Experts of a small language model: a variant of Muon for the experts.
Below are experts of layer 7 (counted from 0) of a mixture-of-experts language model. Rows are named router (the router's row for the expert), gate (a neuron's input weights, with its number), up (a neuron's input weights, with its number), down (a neuron's output weights, with its number) and show model dimensions 128-191. Each number is 500 + 50 x the weight over its row's rms, rounded and kept within 0 to 999. Numbers have three digits each.
After each expert's rows: "mostly gets" lists some tokens that are sent to it at least half of the time. This comes from a sample of Wikipedia text that the model never trained on.

# expert 9
router:431535450560458539481496489483516532438402455474487473437474465558439537573561505573461501511544529419502445549489531441547459493580471488466588463463594509503489601476505424486484510449507423
gate0:434594476527481543462462476503560413444414437433519500490516414501492475450520450497504536562419465462443490528566528579449400406465558581576564547466473433509489551470489415444546474466507470
up0:498454492505439565530492476472535523503515447486431506462528539519447519497395540511501505456543546525504504537523494513402565551480512501456588544457422520514470502547464487585474504496630512
down0:452488421445424566570507606479546538622490501495480426513627527469513660599495507535422509473597458374479514516489417541501570610528498522476501479504462534547645472457485566566503461481478456
gate1:473434446510514464538547480452515499510527451505478534439553475554489536604454532538588493516479489452516565554422454468450430504554513597457471528478488518532435434489456452360528451484493479
up1:453501536535567455501498443486489529406376451478467526520476510562488518448437453507451596498487444459457533438569472457489517480510461498444593487517442553524507454422533567487484435526433486
down1:488524494510465486485483481512414526529604542543465457442521518519526508483470498485532434476501583426452457521418566506467520572575536597522493460557483550496491510329414477551455613384524547
gate2:446589487493499451528553564542533535539472463443523474604560482562567494469543490580522437421450383394529571488419453542447521494488591495462546607492523439564545479501530443618453472412561587
up2:509580481589529458529523527444518459550497507454490501628549476500515458541565498604476511522489372440475501524467478518368553482401575468449490513531485445584547505551443578553436543444502558
down2:542553480462456511430438496504561563568489507582482479527462476487473463551457479477456495554577444488531479530489481538550539472436461524511560522500590432562473473612435599514533536509563444
gate3:512538590478517491488454528519500519539547470525411568529591500405524498570426502538504443517471516599462519528421528517431577447493471437474541572503566456544497552481438517391466493529520415
up3:517575547556562456464455508553441566434554443595404490540501444517579513476534488550463450473497491580515561493567527538482478443597382448542583563522596447488539489474503506411467582441556419
down3:505563555511508493465498515481544532478552450590403552625487436486441471525535530541468409442527466597540528434517490402377525560497475566463513508492538498559527497500550518419465544493526519
gate4:508513396470541507475590516555427520524616422457596498425582459533467446514506435441509456509435522492512520625553506581536440517408537465465590433471443467449533529488492612485464502496521409
up4:522482539520455587506495528523500461448522439551569539607599535496503502480471448419511491426422540436561391432510552562502475518368610453541541491548549520577476448509536557450490531531506524
down4:452509509509484482500565557571511414465450442572527523500539562550524463577528503446484441524536477503495467526527435497552458520511541513497529551421477452454482464506499481394485482530505526
gate5:551575468438518501426480473432460472488512512516467489439555570493503516531468503445523512487513527484496387456506546432450542660543469485460422559504510521498457478508466526433601505558477546
up5:599548498461532537411480422425509442426477563524448551540529547545534547475510512513463502489501630467553402564510564481516431483577489479507360532467412627541464393562533595477529433511462435
down5:508527492536580501459424510502455457566527515451477491446527456554457512440570493554515530487450482521433545530517527519473499509468512511514504495514480463442546484460518519434517537544557529
gate6:597427581475491436446490482619451527476489556369447517509440493419587555518508455498583465513442503586460368567532483454436530466520498408515376498525408479505448567578439595572437560561569434
up6:512489533466422538517499504598510452483491522411505471514493448472620360514456477586448505445455607464510599428458484524507409512535449536454477494513591477577456514479467507541520511466614494
down6:474412598566547507505583449433513513490464555456517504449542586568385520460480475498504489461569418589451534475566552436528511510615542465474530530522503520477516488499593462502519439460534512
gate7:533534485543512512304500435441555482547481548567562519471504576581475505546455463518566446499467484449458532429541372514481560477499479510453516469518584532547552494516471495538434546456497469
up7:578473518507481449355502528519544519532502544537547494513418578629529394541529474502513398452444466445500522413501414528415581498476467499524523459531595516513534493492466498488385556414531595
down7:476519472554444489519585634567530557528557418570426522590467502448450578497461519467437506547501401469503436466409544458478462548514493506445481471418456454409483614561434455452512550503510522
gate8:449492527494549468447476563429392475524580515445450504417565437586533537484496601526546557401542480464489623466596517532476469525525532471476456566473537567507478563456483543446476547562479512
up8:522522468478485464364488547432514484539490508477455449463562514582566462443526532489553583415435474494496556497540507604486497531422456452521523580580519578566495534459533575482386562556565509
down8:433238553517541462480562397520450586514458536507491457549523438464523506523521508484449522478626456509521520526475502483476549444529504464494437536486513509540453467441523512488497598500526501
gate9:523468473546517502509483537495433516490498478515513536457467485583456465542494525490568488516456485440498545511520444531496455594559445415498611565568521541598583508486467502462614498596580596
up9:548520492481554444541608499501516527599515513481432483544454409460417478547486534504566476446500534468596428469501485466481503513553532426506483461579522465560457568526498522432504504478628573
down9:565536493574460510502521481476487533446596527484516527483448507507506521588554590380551592550473481442465578503554509521502467586415512466459469506569450582445430474519505540518482560532434528
mostly gets: " ret", " fa", " unc", " Grand", " de", " •"

# expert 7
router:513516537562448523453453481494511513470467475475564499497533476539505588524512501476434421483526661475524485475545435575516490399438491436593487500467418578550607509503485523562576432488550511
gate0:490525551532489460455487400454523418528513481409503518509496523489431512489426501539517470554466573517511531559465499524467487511556484430582532555527439612480547541527511503540440448490403519
up0:530466521561552592580481485340413467492467493538519464470506586507492432478478522478447420532508555591519513456428472559526533458540484433504498465484474522435450563473508506455575477440480537
down0:490504484579510478538537483485554490638543542559491501534542525529437517459458473610540569411404493482492412422565480570549509525522417409488542526492463456557543565495529395538499374541470495
gate1:435491490447438481503537529553507510567428526610562401514534465432504441437563584515551514455404481547465535406535503537486482605529540503416523404518554513551513587497556467419484585476506545
up1:420496533493450468551469526562485451504475429525644457486523442497501517564475498431550444554508502481482584529521474590487525466559556541482487420501529518443503542557475482402341510486443485
down1:445409402602520462528594550499546519525572510592563449475502446455425455508490490411502464437443426428474514456561582512486457582520464496497523379435478561507486415550469540401446482442468495
gate2:437382455544546514451481464427505510486461505513483433494458622432542518508559499556489487483384445568523543406498544524513512471512508555553451432521537507523563525561409495530492505483431452
up2:458295527555488578473447444539522501587533456522556542584392500476513505552500516524471554565448468466573532501463526572466497410481426494507437491488480451511620625482443479521589416499466471
down2:495406546574517500484525525444539496433479504480530530529461606486491509574548462435434465500479566547386449507520504488555518545454516513524467517508438426501483467582509494479560591472492489
gate3:497540520586531464448557494493505536572457501434540546463569474446452584499462518445574531512486641460427496426559515493486505556471532379552368528412387538507540494563468513549560506520500467
up3:497476476457435512467488468399530504456598466417516550469574522495540485488520499509535587432442472457581433394522534494466470464523492541502499504475604471519527505595496374568504450531549512
down3:489407538444503496592502410489539550492459454564478432493474555541479513516560556407433555574558506444521578524496494460532470571450466495460378529509485529520442527442525529457390496548447557
gate4:506468443469491524437468481424408513443518412492590561570573490481487483427502541500575487518503542458424425499557470480477553390450524400520456475517533377487499536492467434452468468554484474
up4:527497422446551510408516472480496467433448451445629598562453528558518490505542505484540424525497575486410446450505505532567517422490407456573546494446464480547583553473550384571471514441566432
down4:487420493406418449443512477591494465457498494518518543516455456539434426473384437545545537572388472512573485497521504441535544522563670524471490491581476519485531449493538462554452573426486487
gate5:485524436495429577548554403444443516584491496554599547504533504611469534434534500463525483503542608510479433476557372631567496433442452492435475534473410593592536531512433469559447497459483529
up5:482544475466442459564544458604498458457557584512650540528483519566469435400517416516545589454483629537507442462579487546475548552550458433579533505602473615548541443531493545435477514523497576
down5:407435543461494530512500510405573491544449455525423510559490406459526494488511524558449519568527527469443557569454498436551434515522500551516483578514477618425512453392472471533409486487440534
gate6:454503535532553493485467569435420506525561490515426641495485553534535477554505560489524531538449483364453484398512531495505541478504487473544457580377497509592515483570476461387424504501502459
up6:412583582509515535450565570463460517462516528484441534515517487586614525570500553474502488531468500377504488477540555518509516449558421476441480557441499590482474513515445475414483427433531544
down6:633479474489504437372417498498410568567479491525585531604453474542521513540389518546429496499510503408536575551545446571454523505484507531468514609577487574509444476441477554460496513568486502
gate7:481468400485534522516592440562459460445462519397578541468510455489592524510459587508562614511455573446529507554496535521505381493461455557474544500518505559529555523499528407492616393543562498
up7:377577429449488410550568521499511488496454460550536381423549533518564557523579546487525562465466517415483550551550486525486538608481469546459490514527493532479556552532518479519585469409450484
down7:492463536522532591552549471548426470533534465428483497529527428566426526518534571523569466481429614530561549508502558519492433541572432547541499650460514539512455419558539453382556487595607464
gate8:583550410438512491454485492439522466467613541512463597563519591439573502526452514530405562546493541421462556452612537497427488396434535538548459491473502494434527456517514455468428460576524536
up8:586665470480506555464433513442506459422562518482402592526553528438561550447539467586404505434473571432487530484572579552445465482487435532536466470441545424447494493491579470420466475496478550
down8:435416645401441524516444554559480494530534517471417521485479533454423504525484548459442442494424501524504550528437523568542544491458495494479507551480568551548511452521424504555351582598445510
gate9:466625498486495366507469561370494494480387480505486492454396496521486452447513461512501526454502470509501524497488466499576614563478496473536438502602493463423504472538503520419489548499475535
up9:532605568564552483571563572546488588495498387503515478530499442521505481459585466476522476406545509514461387468490545496497536549538581449454430438429486510481443572493578544473404514422473562
down9:533508592497384466469364493483553587462473422598521518496553376408505513569510451495532461491477533487525450452455580416477402575571513533540485539483424520595513489453524592474567570575590465
mostly gets: " 1", " 3", " two", " 0", " 2", " 6"

# expert 4
router:445575425445433539498538458388489494435507540443554454558463600601510477539494508530470551483483441485420563471462495578491410558461574423491538447516451531489562469468534457478467405476565553
gate0:534489464496534676511468553508500533430606464503523476461487563475503450451484509545536513443497376459577565519512396544430453524541465429520580451522531557453524476509498472501455553533525439
up0:427459517583512536458563597377505555447486430509431502463552592435474508484628511479473522524518446459609447505572457484471429444482476492539557513437548483562490465538514492423459568444572478
down0:498562512463544426517544463503540512570399541440525583589469529438626519456543369434652480556425472511517411493556503529564503462567524473443444512418502456564407548442507398517518465467468430
gate1:533495431466478513532518503507543468506502454460492508563489510526546464454558515471532526425510488466530460452507420520482458557457510473479421493433574431482538444437495526551498460582575481
up1:586490482481467501473471467518513489499537486440508489548545546480602477430544507443540475474536473524537524401538505495437507511493522460476464508459608404446531467462457450536526488566457446
down1:473410582570429479530545497497534506584496463434511495483433438476522537527458494535406397580570468534546500365610574469491443442493419502561557493480460458470453452451477479527441470505518518
gate2:489535553490488552573545550503601500570526431566526469447535537500526443510535410603553485536402532496426587542594521467433499522564519510544408490520443457544534508517490439448520458490501437
up2:481517562521434580514528468462504483580459454529524525478525532532479426519450448594550472492424510573482489571597553500489455485541505505493399546504465487533562402542451410488503463546461498
down2:521574453369464533459479556451515499444443423547436478554473462479526519480547529557488537440403523527493497541475522474585542503577416586465547512452488480526560580549514558400547383498507514
gate3:533604515602465446567490519510496523642451488503456477484568480486472444490519403476552559500491480485491414517452526538535531488481533499435513524534545552509461510540418549532518543450490464
up3:584504514562437559610443539481521535581389427528438494513606437479531497516519351499598530484459431438542450453396476532550523566473558495426556515485517537490469507539387485528497538461523444
down3:481573529526558476505521522595474445487517447528574458482454527579537574502451534492491456397595518443470467527428503541528503479485403531434601520497553537460510497453574525474465573487589469
gate4:422602497498452502507494494492586399531556495507482443421460530558532522507534425420477473511471469544410476533498479591517534558477499512513408514443567388489459471441526539490526488518475520
up4:461556523547458546553495481483438483429533425478522538539464485531442456544488420522424469462465532518485493551486529581450562479476539478435434438554462495597522429543459421457489527447510515
down4:553418503525526461514509446553474519536487498420513559480571496508426423470457500595482396469479530498539473559552548590515491540553565523627520486564445477441488580499507447518483424548476383
gate5:443494577521453466524514480416490551550537497547568445463542499521443455427459487520462516533504464419479544475500526513498461591430520523436488438480573587612505419538546451554581488469496477
up5:538560535448539538469571466514515442466441497523477422454450618529559432479542473571463521517552620539418558357469496508503445542449502464505532580464563532579484484522561549558495459532470441
down5:503450562535547583543446495619630474495473565475532503517487479498398473572483414512475511475482519509543550584524472563481533455470510497415474468505446488531496492457499605496509467548585548
gate6:499508466530475467570543501474445435430404519626581593484435491564517408500521398509479459515511483487461555522446450506509531477530513545429498554470581484561565429468526377541502544474495443
up6:535555498539512596467488502526518460503372513571576494524561478623489505522529451474501479601504530379423543536440519454545565512495534534394501512495599506502569387445479390489588561548596483
down6:486475512509543510518503588574505453486508519592378511499601485517583504445562481447506476564458509552533505502487527483559403516411464425521506429453470533486476495493516513545482420537492436
gate7:469561578533522461488506443468540491522563563531545482474503465445516418413553433486511521495461453528487507434518514378543527432462530519532464479535474460521467436536446454525599470446494462
up7:482543551542494536498611553535512440511548552513507505541552515477480483401559484491578458491420518492453557472546462445519577417505464586389516562545486537539511459516519414440553467465499474
down7:518493427424476573512508481515524494494471531491523476474474475500524595523421547522500531507421555538485457569518479471462465481534457582585552497476544402487507564507531503484425530500481476
gate8:422466459406447506481516398480476424475506461535487526554466467489437528549541490409480595523511584566519526421496464619500448494458607531461521494484509464521515468429515585422538474502526551
up8:467405547545528507457467349471493553587488532550428467566472494612499557534528489482534531523517503487559463472492521517409491466598395485502541478499480418546500537496571469468579431414507505
down8:555486454523526454443523522541456507546430475483528460391497496538573485560611468459499499494526496547498523460576502571543524459423612478490489530385440584459534477538527485507396592495518601
gate9:400653517504443422496424514536605469472482425594527518437498413521470476511501526440431573421504486502549404581452613484457539534487474568566498459473487470497468528543586603468435566530543521
up9:550598395468519483447444505503515485471545429479487594503448458477488459449533557442494467402544490543543505551554524486537494564524541599515543461517401508536459517522398493582457501479490517
down9:483539603523548477524436413540562464511598572428614433551449439487481500536601497497467587538514457522513457478476534628548531475538457575484527547563587592516491474427518463497461468569511457
mostly gets: "ta", "oma", "ver", "ora", "onia", "eta"

# expert 6
router:477618462444549579523477500444681488429439585522529544355506453628489504479548508459440562425449582446534476431540483529543449533611529551499480515466554479498438557509543503487480495525546542
gate0:497552494601496542489466496490479554531528447507464476404461619506446488568499505569537423478438526487501467474496372510507522446596459595508468489503491486479480580542557448542559431510517458
up0:540515477546440544503462524459486475500497420463492535458487616503479489630402469533560481395473527482499464479542369505505535445489478561508401524494496488521466570562513484514469500544530425
down0:546425411555494541446492470502539549469438529463408543495491534581526459499445435534498569588534571479560514532478452527547489599495588495510442424508496461453500457512427519498523495432496515
gate1:433572556477502453500547486505445490530518474566494398467532512506477466426498462509552461491421447498559504478437499397563504528503487494414538516582563494522465512526585435564487483520505444
up1:377571506503539493483440528432510484516486518530471449435477553538528473408503473504509446505505522409473444445422526519514537543464504494444524535506512552471488501594501480544456476431521525
down1:589550480449528532496525444497492427509597465532476513502458488533528430530601443563498535411508540548433529538387500433529535378487502399525437435387520488597616455498503470442512475499511456
gate2:565475448589527542515499545495499526435526459424547465489444476536470497462558537469503478435474444431536480463464513545545496529458559531563570472465502501556482468413581484466558488566628586
up2:491603602494383456436452557484465484517501566445483420463548592499443452490450479558545457514439509455406532563442497523514550420491510507439429491515571416483423367448510586529490466478507554
down2:555440512486507497454543481505523437447494545496537525466464505487486428434434508569478490512526511462515605497516541454592538649525591449535551500483477565537472519568550491464465485524485545
gate3:455558477496534504481455484444439558466458518539519514548562433459442491420459575562426530513498389494511461499552531518327455418458599485514558505515412560549454533478486477491492488531502536
up3:462525523532547545448627572449578468510542460486510587509473464514471529458439476380450495526439467466455446469456554454547523494546532488576507478406446520519532500523500588507398522519544481
down3:490552542483529449465483455552446559471535549515502539508543518581528527547609575656464446461449450563502596451363550542561467572568508582432477485525491541493459514529470468434438484459482533
gate4:481501483532467530493496542499487552565491458448462579471457480504533404307553511490439455461503448441419551514571504604476554542473384469459493507522502439553493544501488554475520485498395563
up4:456451530502462514546520498521542451601457424464496538542548473485529482389574463535468501591534518521438494505506432420458536532485494474541433558544430483530510536525522461556506500422427482
down4:481296497429571544517513495469560460442491613555520471477393667490485479559530471488563568480575456482459429536514491487520465506444499475510411519479569459525527453496572571536412544527581492
gate5:461599588463499436544531456523465413554469507520480574446506422582376477516522433468524481383432587547466517490350607448445511576464571484555525479513396528388494546484499458431439535544443569
up5:456591543426462413485422552477580368621426521562538523589557406489479501527460469470453561423489494417460525428398488505491485491476583554523487547516436473394493462489532500420484546535424598
down5:506437526542446516487557502475463502480458549500492535544547444468557541483498521509489489571470586487363487399590567467455494489550508491543502478556588548538586449487531456508460483367583485
gate6:458493476486535498522505443546487504468570460504551514564618497580486509409443568524448462427593494498452456488520562520522502634488482458487490555475451474427541530365548565551465466524483502
up6:572532457534503513458544458468496521518541535509426498568533529530499407432545502469530520529487558520558450522456407437486502424473511511494448530427456513452337424485442518568599599560587412
down6:427589502555454483537532485466467514470514518450474478527483394462454467574484553512484502413570611457554552496477489502483521501593531511532555461621500513537468498511506487594494531461486539
gate7:538495530594642480463520436511408474541521534512480562535516514484504477591425437501507523515475419526528533534497575443398483449456456533556428536563418543545565455611526462514524478540580524
up7:506487496484490488472548504443408511526497468575571576546531581502360519397484496593552493533471393522544443487461521492519465487479418450583470397568461445435478551492490573536420552617550511
down7:407565469609527526556442455522474509506447502525511508459466476556470473457447511435466516477457485500500528508476554502465445548479443424435534563481584556462470486501478538491562420429537519
gate8:369522498526564461486488551469511558521456556532467582496481454491474465484537444500508508540603511428446528476546380543533540425493515576562477493530526518486515420448495518462504427394565532
up8:428467478512513442537503436556462535547371532472477486513514541588554512433439380467560587538530537494488515521425497584504618423467559413512500463512613469473469492532520579514468453464459453
down8:498605520474547479368501515536505402521559535515432599469456399540512566504541546463512386542523528548490514481515475504484435551555514503570472505491428456497507515471490487454467525625534422
gate9:511512478489558461492444479471587520402441532469492522491549595552521452402527408526420447587538565514512523449523498487415520489560572493502599539564460487517526449459518478501463435501446478
up9:504547481497590438483477468470511435422469545539471442431498550421543498449579412483456455522489535468450536443561449595494467571519415486537559470571471432471464463498523485449526367521505511
down9:437518571518584459404495537440532569405553485493533471465518412563445558549506453431460542466432617542510666398449457544490551620488456598477491515529517543463517488445462603501551473476468518
mostly gets: " January", " February", " July", " August", " October", " March"

# expert 8
router:487566453455394549436430450490512525494486519413493514571510478602545447536514525472526625487532500455520465543501448551617529504474490490564586470439496545603489485455496440493500453523535514
gate0:485422453559490489513478524454497417507499513452581414553480529530457465525507508498429497482486483501597479536480568474538520576442542445510545642475489464541473493527528468585472459602545471
up0:554531527572437519472476508522521477528445465517465475527568497497433477503486565572482468573471393470513510455519565518409551509466504508489471508455498443475470365500586496526483479499534512
down0:534698528540557524572472484473524527474511444490600419522547536451517465478505448584501433522494460585492479534570410520586467559490474452492490550556568532544479534437513486415482488514572599
gate1:503528574469523596454468554531560476453464523546586467521559503481567639584507334432498463559541502501452471437448555471459506549457499504535534513569543462464593539526489478498558428518479591
up1:499482491519581528480594560563526503475487540516626483517552570490510520524495351504420477451493459482539498445526533495436555530515511526557475515616576459479506554504536519529596389533499542
down1:577612513495513501571533527488531518482459510478519512497418533486406427533515611584467473480439445576528542528502575493488583507465516529456385599493534483418460516512423532486514565509526426
gate2:545594499482548456607465572423544496394433479468501473492518562629542535530515413388502461520562576533523439509454502460557488593552434522434513612446475443583516446538438505552483529576489556
up2:559580489492543448492504507508552456487557429436486511533537542636523530551465501490439520518539546512548401573466532483582451514531505537459421522576513453537506521449471551476571488514503520
down2:561446499500474547483439460646490603496484500532488530480516510529491557468526419452518444617450511447445543546494544419466563548483466518547502473576539531453546626492510530509573534583451512
gate3:517508490490569497540546458577468536496589449529544517486454514499525451455525469484574546413533446487442555503544486442558557409484545490509519578488422483542527515429542546485510482502620557
up3:445496536492438477486557523531520497409559581576525538499579414585485465529449534438616483536447446515479480567589537479569588396566559529390481503518459465512538504521439606562447525615432544
down3:589468475422459472563486459503529562471459499531552444417450528405568590523576460536436496443533557599479496484468414551490466544612489518543577486463603543569492485454474483510523484423480466
gate4:401509512491462545495443476456512491530447505577413502542468481521577473511495525426501461534578551501520450453499503473517518607570509481425487528518549553439530554444488418517426488526608530
up4:387578571455434476530484455422481466483415492568362544530567484536570501599585521490488452525577493492527451473550468440490513580611484422528463548569490522436443540474494474498474540489528447
down4:462593408541495489477425594476484509536484513469572470495486506399527494486480517648439532423522557493517528484394587548583535526478540547423396453557515469541461441468475488456442498415467469
gate5:474515405376515523501486557537528543398438471417503560456513420441555423491530457558468529518570575491518436531445516422489480519603472450528517468514519494663580482465480487459507479555472605
up5:495531446463523457407488520540514541458493407453554484504477565415575470535431520509490504534602500506542447518502508380512502574588532477473464427498517597641527492546532529478536420554460544
down5:529574519532536588468404527534540541572511566511494530522511473594529493459518533580445535498458445562426547490575444519485537510522494469595472505510403541449509511556509562573491467515545564
gate6:499471481561446470522523501540462492488544476472477517470504414533534490477526462590448583569523406517522462512475450460593465544496543427503495497442527510478486490389543586500505515572505511
up6:421441473490503553528437462556442512530599501612467491406489434531412508576473489544509452557464516449554410498447449503643570475558470460397497502434503501483496449538507598475561525480518495
down6:529364448567536446425424448552484511489601558534514469554472456458408470502476552540425529466634563541465481510591421557527426424468544470455441507541554463446530447495487492465465444479514444
gate7:506476531539496570480497592539510459518503443508511530488490534504462511537469521600495517487453544541422394490530485518425494577537417544545491445504580487518573531526437429445468545515413475
up7:585488488569501519482572459489479561453553384523551517454444517539423489426515487542519528464452468452413502431568460548486495543488573581511480481444508535500475496483418507583484507495537415
down7:502621504562596508479534487448530442517557548442522505554492490512472519523478561437446544495461490539501502517537402559561477439465477453549521467483465495424463467546566478468509487535442565
gate8:570490521452439580489514510502542603495440498473594547548440502502531451532598427435463460509590445547510398520401417603445419500464449433478523479566478467515566522485440502440493479542537529
up8:525542391562460519544533496485512539467499509503521465470469454537513506497506481556433477569520480488508455589499439453539380459512480497506547538479556480532497577592559558455495389563524516
down8:420523412546488519525435430591528505551487516462540559555551507524501513476533494472416523591453479450557445362590500482444536618459555524545438526510538523530534442534506556496517620465642412
gate9:558538552518484513569426485414569437433444613390551487502521494513497489565462615610576548477515450453568553473585503539486480473532490458513567461433411448559440432439385530509494542450557543
up9:495580513518505506548499484515586322481443571433605501479547504508484526607423607568602525526514406467547562462615468502593483515560503460448594473505517481508452473465461537571503500473609456
down9:470494481489504478479530474441537518464418497440426485417461469404504467501448571535528524509577592488518471467548513495404517521421496445448501520469444472588475507531499525454651563504429440
mostly gets: " he", " has", " have", " she", " they", " years"

# expert 3
router:564543543443482521494590438506520521519475432417553486531539508501557576561480509502483446533424549505426441510493491495518487474446562496404587495462513480597578517528410472479508458450460430
gate0:582338524498469484541533457521518441518430615538523521400476497546631485526470567487525594518436490595487477531497520444423513495350501451482456513516528454459429484569498461580394471439469554
up0:490538478550532519526497468580419509531458489488467503406490578438554545494470464531502617428460436564465599596615516523444534595517553540468486437525541518483437515537453419500542525414489510
down0:479422521457432358498546504439421492520535470518515522405416485658448463510584469392400509476583558453444503417499453401504527466539486460528483484532502476533425446468518442549529489450539437
gate1:507539487520427372488450525548440520423515464407503559451579512541524479473524440520556486504492542537562493501518404562495583462548428534546474574529576462499479522539560449447445468548607588
up1:485532445397463487513462568480486525503560466498539508534593593482480564488589574571567481460496577453517472473510465560430399483560471563443403437482513542520449423451473458460525532430438499
down1:475497519448498523527495468401545484522433419413530434577457543529487493540575463496445576423453541539496432600494488535516506469496487566437449431512418530454539535510437601488541461541553531
gate2:467502617552515517480517485475484502558492526565411437590537496468528538508484465503438514494456577534558411517513476410449478491505535540442501462559499482472444563493485428473481444521551529
up2:588579511570557546506565562474552616513588550480411441526472436568532483540478520522450526455494510480498449473523521423488569535544488384436522516501489468600487518632479518445523421488486511
down2:537534507495434479490602420462475510505591420490488508488553552464549437427430589509529490594527480468481433533532597499461495475582498538503511464475501460526541453507479497486550503496446378
gate3:403570527503511530494446516560544494466502510588512476471545505467498432533508387583416466437492463580480501608517512482516363484472453488477454430543512428598542478459456399502481562534478469
up3:449477532480497515466517453524555490522478584508532516436536408495527444517460567530491485458514487421479557664547509468416400540452524558497456504433470482512518465506506552437553533426460481
down3:500604458468468519457526567458471460543382507547504494530498471408497583432595526519470525507404589508452620543461543438533412439565529542485550454533499456484468488616426426480461607528632509
gate4:454571528514530471446498439479522534561493486517609529592431556573498550541436626494468568501357483524472503475336481535521501511494458439492461525478432480523531497532488511399526489544540464
up4:384516519547515547505434420450425437528522491552516563500512553533466527592447446557436420542591519549521409524525535458459472506457457519530511501487432542508587549458490468467576547479509574
down4:489579469394469527452472503431418446521543514505461589434492495501570464526572537464552524458430397416487529495533429517475548535592542489539585477549506469469408518528558546541515573498574461
gate5:492609503542398444535577414495554541517558476459480613548442545570552616457395473524481469481506566539499440387531460514566558525535503505547541480501520526513488512467476555500445439458585398
up5:538513475486511426494499535498514495587494523501494548530341517420600610516459532557327531495592403438467502511500453505496463475502507499501484550526484446554523427561456458439471554439498513
down5:483568519456538509459410469547503436513468516460588547439606430513493536458600386430546474458465569517487552502453528573501536551603524473453507456576526465535402449560373405524452451534498480
gate6:536551525526526324488485629473531386459479501516562331481542549470399552480438481546538437521493521433608530500670516459477493415483531492493516503568522604477485623535466529569475515497474485
up6:487510496530490555462487515560530481516468626447487461465520581542513507421554464487570475584482539403518461421554475519551477435545593545471459586444581520472456487471409516529531469477482512
down6:564588465461442519617466511510424528472496472472441416554465511549446540470493536541431484449604516514501514512546487611447477437467559485540464431498517543494478568555479517524489501578411519
gate7:466525498507586521458430544517572581499430476472447444383392458524539518574526534520506522453495537502502436498434569554529442439450427465404544473508471565537489539522588462538512485530540499
up7:476518501592523512470487446427520512464474394502518481422531445476415501527547466409506455485425516546496574449454570477528491473449484406498473516520485549571529470507524486483513497418593550
down7:470413473461430451463477531505432456506582586542561522504439488537629463471481509523563481539546519515634530451502467520463499545599533482556530588542527468475470441491494527565450477502508539
gate8:475612560379541427497506542473479434558507522506495483541469421552471480515644503511489397550386586516501449571509504494452530397514601514437501448431523465556500471425443543477489339471497435
up8:541525544458576470515466445507492472519432535486447413412508512484462467588533570494534443510490568542418524436434564514576489493521496470445530539508525429573455469557430425538464417502477454
down8:471546457457512566508530487509464523466489536469466458590483507433455568519428561527504523504514468441616453478491433506432513418493512460566504493519498575533508687500528487435514402436451477
gate9:510564589526399534529463508524458450532459577444490490507449445548573530551477552466632504414504474509408492498475569463548523551498497458451435515478545440469528519542426505438466512485392491
up9:503490622496447475565523459500529514500424533524490519538532523512502556539488485540467527542509577496630456432449468469416449486569523527550470497515465435519526428461441492526522497485493478
down9:501467524512487440422478509463496509468540596491532481496505512432521440503534500440421474455444452470538464495500537486533521549525500480518542493566477425527529518463517499467541591470457442
mostly gets: " man", "ept", "vent", " cho", " Website", " Game"